From a checkpoint of a small mixture-of-experts model trained on Wikipedia: 510M tokens.
Below are experts of layer 6 (counted from 0) of a mixture-of-experts language model. Rows are named router (the router's row for the expert) and show model dimensions 64-127. Each number is 500 + 40 x the weight over its row's rms, rounded and kept within 0 to 999. Numbers have three digits each.
Before each expert's rows: a language model's description of what the expert responds to. This comes from a sample of Wikipedia text that the model never trained on.

# expert 12
Prepositions, mid-word pieces. Prepositions in, at, as, by, of and to in running text, and middle pieces of long words such as Eccentricity, corporation, coordinators.
router:537455479508499573475482545532515484543417466542510538488466611460478469461534585462524484510436473541539494574503482455580530542524436523444529501461502579487490574528525565532559525478545509

# expert 13
Word starts, table scores. Word-initial ex/par pieces (expense, examinations), or, 's and was in prose, and score digits in sports tables like 43, 45.
router:486450469491483540527420566587530507507468544474506452497555523492479430521427507495512540571495514492507477526497549503508514386575458543433499485476502478548483489459416451365558487492492492

# expert 11
Mid-word pieces, table separators. Word-internal pieces (c'ounc'il, ab'bre'viation, sub'mar'ines), pipes and slashes in tables, and digits in dates and coordinates.
router:536487503461516530492538509494458451500473507526478508423446520546485571507459543514551578519467497591522551503470483438470506486466467530548504468525499560483513508573512522509512516493538476

# expert 14
Clause openers, Latin pieces. Clause-opening words like While, And, During, We; middle pieces of Latin species names (sulphuratus); nouns after of or where (Hungarian, children).
router:468504485539522546553452542560453477503487494440539452528570482500505512512440473453607505516476508464471551507502499507547550484563489603455490432550513528495489457513489487478454495469493555

# expert 2
Table blanks, plain nouns. Blank space tokens and digits inside table cells, and common nouns after the or a, such as score, words, time, weeks, metres.
router:516451463586459572465456604556476487502554532509506444503495444445479494527503544404481491481488495472492480485428504449507505472482510541474506495496514554483481504512540462459542518530517434

# expert 10
Rare-word pieces, zeros. Middle pieces of rare scientific or foreign words (Pterygium, brasiliensis, juncture), the digit 0 in tables, list dashes, and New or United.
router:505514505484503575486448538483491425450541505479489489398515489504440560483443538529451465482490470534433433470415552465530587501460544606517439510510535475509416514552540514460491524548582509

# expert 4
Conjunctions, colons, list values. The word and, the colon after infobox field names (Kingdom:), digits that begin list values, sentence-initial He, and -ing verbs after commas (prompting).
router:576529449526497551558470462466415567467522534539485448503465445461445554507409523459485562450504481470487520507468534560524487505432520528497497546520530468447481482447496491493550446516559452

# expert 3
Clause connectors, name starts. Commas, which, and, by and table pipes in running text and tables, plus word-initial pieces like Pre, comp, high.
router:465483489496537563505456425482493509458520475482527524403520527474441473520492488421572504541508542468515541521549513537485508540471507515442518498466560485507451451457520495466492538477537505

# expert 0
Born and passive participles. Born right after a list dash in image captions, past participles after was or is (made, written, located), and table rows ending.
router:493393574516445436437488485525500510488372467474441541399536487528447506501536555496537502664532460544481544510529525525535531495553512506476511509490528505453454535542516491461550521543503491

# expert 9
Articles and section headings. Articles a and the in prose, and section-heading words after == such as See also, Biography, Demographics, plus year digits.
router:544506445485509497461456527436438440492441555511510484575572505491491539430466519541477489436483515561512517505481493501528517473596467483520451442509498501468507573506469464480577482502529486

# expert 8
Punctuation, heading starts. Commas, periods and table pipes, the first word after a == section heading marker (Lyrics, Works), and capitalized names in table cells.
router:445414492604612497548499440409456543438470532506496534503458481500568535512506461474528571465500559418522453543530529484511477511482526413496471458536498493535460522547538504488446480530511456

# expert 6
Verbs after subjects. Past-tense verbs right after a named subject in plot or biography text (married, performed, felt, moved), plus of, digits, line breaks, and -ing pieces.
router:529475513536499477443454530546537524528473440479486442439459467557518467507494444451458455523540579393432492488520453456562603535454453569487510507513528550530500505463485538470507460476519475

# expert 15
Capitalized name starts. First pieces of capitalized names and terms (Ast-erales, Bren-o, Baie S-ainte), table headers like Date, and year digits.
router:521456518494422430524466517457512452560510464447479497562458480534478577443460511545408524475567480509518481491493529569483557462545564523435431419509504503518553518461506580493566486558534493

# expert 5
Prepositions, spaces, name pieces. Spaces, to, on, by and table pipes, plus mid-name or mid-word pieces after hyphens, like -U in Russian-Ukrainian, P'ö'llänen.
router:561526463464509594478456542488531475459489488495448516413525463555415496486465462492519589476441509483439521536432500506486547527498523548501553518452494491466524494540505526467586487508480487

# expert 7
Nouns after the. Content nouns and field names following the or a label, such as goal, match, theory, feature ID, plus spaces before years.
router:546541603457466528467537525462455442528471520505510468557521628542441571514452460473492463462529526501502464522493520441568497561569518509533490477524527531523532431485575459476503490559586509